Experts of a small language model.
Training: a variant of SOAP for the experts, 819M tokens.
Below are experts of layer 3 (counted from 0) of a mixture-of-experts language model. Rows are named router (the router's row for the expert), gate (a neuron's input weights, with its number), up (a neuron's input weights, with its number) and show model dimensions 0-255. Each number is 128 + 32 x the weight over its row's rms, rounded and kept within 0 to 255. Numbers have three digits each.
After each expert's rows: a language model's description of what the expert responds to. This comes from a sample of Wikipedia text that the model never trained on.

# expert 63
router:119144174116094105165151124153131158144110089149147151153110099134125121117080124116177141121151133142132152113095105135126200146105133092149045200111112134070068107077105110096153151172161091164154083119105130090101145082130176107077096115097122106125118169092135138114102111134066119088088107140130149082147195136156160094123141164107122123129141168082111121152104102145163133211095082164140114051156144125087111125133101155165116155145112091116108130162215152139099146124084180151146126096094106140105181156095180106164124162132075100146115144135098177052199084141099076124170078136202137085096120130179095124149124132095152145128179207103134098116136133075184135162152134114123095115100181144159144191097170076116146136170152131131131130146079191067138093182092152
gate0:115143157123149128118129167148117180086126105114123132108109147181139135142178179143121128071111107097186107128128125195124116172110134150113162132109102033125105109104141151122095102080111116149170176092132094133111179113162088141047085134157115125110129056165113164103139036150111115119096088152180165135135161144119108124120067149137184145057103124051132135151119123168069114148107167127125110199141103131130129138137147141135100128166122179170119102131097182097113135123130165123154179174151152137146186144159126098143094096165112117119071165138151151115163073136122102139147190062167131063125108140201154104056088119111145147125165105167126127139163138074140168080141109154069114113114169093087109202135097159192167143182093130183110146139189111169121159164161154
up0:179101131126142127148087121106107161180110146099145120142187141103099110197174081124103084076137087118143181123096168158135131134116109147143134183103087069091101097081103143143080133101102179075121135072078120106128091029144101152129060124169191133089123107073096098061174094167159053157155167154120115159081123176143145097123076124087134086088127155141146141113122137158109092164091146127114172159133125085146124146113113123149121120131107150184179065132118128113139122083165160101093100166120060118121169143114144182132149094199082088120105100098166127123115106088163123159125143098142132073106114172170117161078124111119102162073068118170175123127138123135140073087128129088117149155158150130120085134125112108134169113146193138183136109126194151082148104126089203
Stance and reporting verbs. Verb stems and adjectives for confirming, denying, reporting or qualifying, often split, such as conf-irm, den-y, due, not, similar.

# expert 24
router:092125157185182067146092039139121119149106102117135172103144115117124156072188174112117067134108131155093137098093143118130103106130102106094140191183110110161138137076112108167115082174145131093112142156184105116080134152113031128168154171074172106173119148114145095105104134107142124122129203124145149113170098117223133164158156116138193071161124086161114153185106119078127081131133155142173129117108113094101159171076075109149104138098132108161137140094150068129110196176161120110097116155077151102197087182099130125128144114148148147088161091101078119120079131101110135122133140130074092118107132149075130153133120092174142076114151158195194114134111123147091157084143107130118074173145116156116135084102159135128118080167143181119132094143163106163160148159169145
gate0:125166095098119189181136093159099126088168130160170147091160113122077118165134130107107133170150135126143128064112139101151123136146129158160186126201159160128136163131116101135139120186168135107119124121195145112107165109103136132149106190119138166097109146148104117147128096122133093108119156190123165128114099058112113109178092164175182091154110111078111107103063101163125122143186082097173195146088152113107132048103093109113155125144028124135089103150113096147134137140126196147143103148172062189180114109166139171157107186145081151124126130200085156099176125098123176140118123128152174150104127133117123132087207128125097116169133140177138134069075121157073131181178109137157131053100132174197104151152085168096139145120130123124137148160121095125084178080119142
up0:102090121137146092149197153132085143134107134130134144061150133122139103073146177076150153125178104076139107126175161132091102133191143114139133091120145138112161141118067187054103171129127117127141142111074172156164120106179097137098147133111164148112186049110119111166131115104147142146085119121150108115184102089088134163160070095166112085082177074089146155198206148083115179193125086186181111157084137119127188130148145124134142124099178143158115161119148179187164124069151142204103058089148136065136135140135111158113141162142153154136176110096100173144146113104135086116157103115130077121132135150145120190115105167118148132095084115147104113109127141072194148112110140109159119075141131053111077140128133130116173116107115142121158161165147208144119102107138092
Digits and scores. Standalone digits and small numbers in scores, tables and statistics, such as 0-1, 7.0/9, plus pieces after a capital G, as in Grammy.

# expert 37
router:113076095106080071046084136126136093153127199149071094108131129108081149178166138150127098118107147142056153075073156097135160177114111098128193146130106116085133138138160083126151130186106194089112157123076131135146124136146030094137137087113143089107098188100111095143112143145095104105145051125126143152154110158192143138154085119167114150121149063131137197114115160072135084170160161119135127107115169141093117120096154108076066101130164106165103136133228154147144097136160155113150136139136169119146159141147183144121119119132073122070142145129074148082183154137157142167127165145109116099101139119078109117137117114163104119146142132138135142119158160101097138114111102155125099118128123148065101150175172129150091105152153131076147148208170181124074175052086133
gate2:077096072160117145175154155168146239131081159087121143083127194104030138100166135117163110116163143104130131094161125124152143101138085091157174109112130169131203067186139112089125109106131119116173130091133136118129084097139109114110159050143139125078135102125103103153089186170125103090083115149145112103146107109188150107134090097150168141109172107055178107142109101138076096129112093152094174151054157119133143117204128056148155105170145136120080114118095107113133084193081097178168114102117101154185134166123143099109115118118139104130139118127149169154184127157149129081135135171117176132140175073126110150151112192116066155070124157108080079161148133108135131179116138118138111125091139091152163124112149154089177160106117126110093162140191134154089148140151147
up2:116253169112155077111087130101081135135120127093139138118136119127134068115112138103182124180136137098181118180109179137171138110177137132069133112128127077109147041072105139132074209141083104139090113145208127074132114118080090130139125130141061073135162141179166097140084176136115144129143124140125124115152157139143121157070097154070126112134121119154126139160125081072145115106099147047086103152113206150124092189135138147075164122138201124060120086113118127185099133074151110090088134108137154147117117136117135101143068212097147099090166097161159125120148116133122108130193116111122102134091123159112132095113142097094119086110108115159106143108090147099100127106086151107159191163183128096143130124174159155103131117128167115120088102150110085120091075087126106
Name ending pieces. Final pieces of proper names and capitalized title words after an opening letter, such as Kill, Huxtable, Wednesday, Witness.

# expert 44
router:134045146121125119087160096073135078106119206083110089138127120193153143098076160130102124109093187125115118144095136100138135123106128132173171150128156135160193092112120167125144144190148184080087089123129196119156161126081075104110108122110166133180162094146145095076155080139096076146097105139128093139167073145161175078145104182129151138110076143084127148120117167183116082125129132125098145111136115127152093085066171085112117133135154159140158141065133145168133240103117155074135139153147101141102118113172196123126122135131115138113137158097129173128130162094161086130076124073098134116171140159131167102140114158157113154145111172137074126100085145167118186129146168075057060090227115126163104114148174118109153089118130108113146113113115148090172110157127148
gate2:135124091136118093122121107196095067081155130122051079119085142119135156156130103157174099135134115138116115136155194195120139034121119125146120170105150143109148113178083186126161098096128138106096119148159104118152105086121159108094116145124151136123093122118136137114125139168151159195064160142144160052100121109156182173158099150035098139085118128193119107071208129124109063194148104134104113128104103115100120151115127182067073136164150180089158087103162137116122112136124114116089101133140113134157158146049120114087130129105128115127155078082120120115140089107129105152089125158135077030128148124160101130136103097150143125135168107106146124101093101072119101082128141172066093141160119163113117142146121104081060123126133074123119062055138106140141193120111183
up2:162113177121151130066215141089127134077179113156208114144082116135146146159064199127169063095124081111140114122136113054127114086134186142104135160145146119175069125149120075132124150151091109167104163107099168091185123145078143116093123146167125105120147133184166154162057108094079154151120118098132140163180187137094113164134143125162079114116151099129145136096160049174135136104194144140103136167133028113152060173163136173111104080114123126122082147143123094136124151121116135141178115129119067106121087162065111078109106164121149136110152123134138112089156133137172110139159078067130096120125098109139084190123125123122135147124123205140060101109141118123111171127117099135139149117104078084061168097142129153153148127089115119122118106178124111098128095070107082
Second syllable word pieces. Second pieces of words after a one-letter start, often B or C, like b-us-iness, B-av-aria, Par-aly-mpics, bur-den.

# expert 18
router:129101105136055143090182085133133160097089173119172108148101128130136132174113155152109175127131095141107150145144160166160095076137109111157133082128093110200141167107107179148098154153127097085113151051121191174146153100145111166106116184091144129098083135138149115111091094128155193135200170119132117116099184115184087133137154114118111082191095136118114084113168148079114136119098137099134149091168166107112107169147142105123130096094174146134115178115182141129103117098117090118125141114116176163132163168101174109116180127127150091101118110104110147108182162169130122077130169104127136130075095105111154134142122122150105128075183185121105106129147174106117125073175180085058075104160101085170145117082119121080183110160093111144161102175172074163240097086066152
gate0:088134112112154083175111160118152103116115207101156075111152143106099128129161133123075154161150173115108142102156084123113134153161159141092142046078084130072101171067142134161126122110148058111119132136234110195071123120090153139108157145133140166150091129116076172091084207125183143152102115061161181121107093089147134101170139113076144135111116147155088154152136074031091139119157123119173158084112139114169104152113169088135116136121163072159113193124138131082121113107162148112134130140105147144115085099129132152182133093094183105165115065149173171132196121179160079206130111115166121097136144115070086117155145163073115104163175138138151130116102161117073126100124122098165100155111108123131131176135161138143124144150154157157105131123155097090091146163138173
up0:132113166169121140165146087084142130110135108118155141063071173140152130183149151116125119089068119133103149068099148169104133146120180116113131100180164136164099114079098126141162198143117117153147131153144113096136134091092118077162168115118102096159122146155144122086090146139089143083154125093051097079092161172074136115109109096164153134207134158158124147156092110139127109132153135103179187170113163130134151145083180154095139194128145090070104182104192064139136205123143111128120123069032130175067165124127130123152129113163182112124131109123103142100138172144122151171193145134137122073112142153130125063131110110085139164077088098111071160177125089146131162128078090029155143147097132145133104140143142135136121126093076134132118164178113098070165076151145109
Consonant pieces in names. Single consonant or short word pieces mid-word in names and rare words, such as Heraclitus, Ludwigslust, Brigadier, MacGregor.

# expert 40
router:134110171117088160141144122131136155072094090103131147229108123126107110096122117168163154095133100124124083121100067123124101078131091207144109217107109104039101120120117124141168073132159184161111088164162179134139152116073112106111150191084166170146152134171170112150080129132122107069106066104118121114120136144125221130142131159120125161159123139119116140165076098176125131139122127114111144125163082102155134146176146133082098118115126165110146174143115113137082149091143172071126108146092069130117062141067148117109102119121078144131124151110107169102106155119170119095170139141175116095147168197151122166135153122129158036131145163123064133148126046102155093131193096144115118112106076148123192116087140121120159121157155108124137157126138184093173079198107126
gate0:137106078061170148083157140159140171136111181092129162167091066179152118183125120160069120186154124099137066170110160160093146137116172130102123117181139128117141190100136065089106148159139089119128179118190150121117136112163120142099134131137112150157156127135195101163133149117122104133157116188105112098135129078133137222095142126097147158175198108190152135110100123131165110136104149136101096183165118108153124181157109095153104115185138100115176118187163145155182136116103098130160134142121069140092122098137063104145146076094104131113147184120137140140107141146139115125210154134133125073050163078182124112105148131113133118116089109127180161212136061173114090156120102096103178111164108173111134118160151098076174081152130141140141168142159164190091166137154145
up0:109152121140166093076090152148115122168164146153105120123106142143134126134151120094057115167064110086207134141183082181152125103106113168146114172105161150174140185111124127116117073036146130163165150109080143107109077125084156138098138111100072129175188064111097180113142110133136126153133133116088113123155063142111145127109061164142158141120112155097149176150161097100140088116203178140154103093138155077122130175111086184120147103095136182169115113144116117149114102169150100108162053137115136138140113053166144152109085119147113069129133128092142194129106141195137094117132124083144059152115100171131168132085190122106090152124162085159139128092126101143145148139157053137125150080187134122125161103150147116114104152086108175116094100097102057097085145077087167
Size and degree adjectives. Adjectives like high, long, small, large, strong after a or the in scientific and biological descriptions, e.g. high quality.

# expert 41
router:134158136143145167144078132182151162078111108139122149126073126081080129116080091067133173061149167149144119127218105064133139137127109133082101132183113124118122144100093078102136107197132136122140078128105142083078120152091159122111137177154106093145113131101177155129110056098109115130085125115114101134078109127181187145099122122119108153048124130143108107155124077180148138177187111080098129125159103109054157148104122153171078147115144141137186090119210113115160074080133145144126114145117057128130089168101135140160158148129164108103112183095148158070135170165143119137127066124193115116129124138175200167143178181092157099128117121137114168151118117142160060107130113152068087140091112172164128102079121160135101110150176150155118169144116141122183105188157094
gate1:098101112130117142161129122112111158128095104178103151158088112179099143135073130091100117100100108149126137121130134197129144211159115111127121136123182172086133185133138068106166106125077147128108093130098067144130123139173139126108187106143137116148083120129127171125132122061175118116125144156140142106124159080164193155045118202142089157119196121125131167132177135112169119057129087117085187085101110115120092110070163156145151070112117130134060135070172141183162066123124137158176093156118130126112209092127117161123131145170174118158150135124126076140081132178051100131114147147169189162176128098126160033135107106116176085141119129099093081114149121179124147141170125135127122104158175190099090130102129066087081135133165154131121116114180137158154099106154126
up1:213200120185130109111154076133198118111178152108178152104098131134095125106150079116146162116128127140127129051123086116121164122106147134150102151078119113151139158123110098127106107127146158121152119138181153116140118128125126069169091154153120161125111140111119159071171169128083079183185121093105146137121108096068137125127099089130064113100138150098108098081125109099134160142115095143106120134207169113105137115086080184131129105076099139162157079116103119100154067094129118140161167102142157135138144097129183133095180172133122157141078136114025155110108090114174118125077109127064171171104151180153109158127159120140048099115154104173112115095141157094151137215114156104081145127124123052121129122069167066177166155117085065125144117151118131082125122151200158
Word-initial adjectives, stems. Common adjectives like public, social, local, special after of or a, plus opening pieces of split words like rap-, mult-, ver-.

# expert 22
router:109182090121155150117147119141096138163114123172126092108043132133110158114157112108108158145125064119094105103117140105123106154152067093101180154103103120119132168089118114157110128143167137165143169085089138079137095126120129144070157176077133122117068104072147151112146079149089181149223123127145178183114105154093226153140187100127124132124082140135120148114115115097148106160185165120135090036113143183132136127160110174078146124131172160065139172170120142063170069159094111143115096096121096100092153156188086137128155139146149147190123091098109136091135141147120138203170127090186114070147149111101105122107122141090132115133109090155186098140116166043164133161211144082127125096159131103149112114127137088115145139125121098141130118174079104136118122090166191
gate2:100179164166160224149120107098127111123140176101138063089097147180072143081153131091138071117083101099135159123154167133118113150138045129053123058088138117126172073094147159182134124139107130110108146149189142104105140117113135129091136121128163084119063128181116112085109120101127092107116117162093101155120182156165144178106162108152113108119061072119174156138104107109176095148176100109063129078132233151156174138122139177154183133122070180144172133137143130096155080164138128124103157151122095095147134097124111057172140144094133139084135132093077167107114164123106130145131174149119092133136086137093090131155102093152144145162165118071107101143112114103183107074118132151132155133186173104174135162113125117103053110161078147101095110112113108179151137101149145
up2:115115144097169135128138080140142131151116123075091142132096127209088168068067135150134100112086070113108113102181148178124153209093088190103112085132145080080144102151205142187156067173118087140122126125110150173142150131159099126088124139113163136122120165080137161136195107145128112060108130093114075147128135197169183151119141144139113128094137111129178213189086122148119084100123118149090138118115080137104139187102130141147120149167172106130136138161102134139128146081105152108140134099115123131154110117113111113128102147155135160138128148124069137133168122132084118199130180135136087191158141091170102146075121168153133129120131135115080105096161119128179104140114177123164094086067194090169139086179226129081127116128085159101079106095089114206154111113119145
Foreign name starts. First piece of a non-English surname or given name right after a first name, such as K in Kary, Sk, Van, Gonz.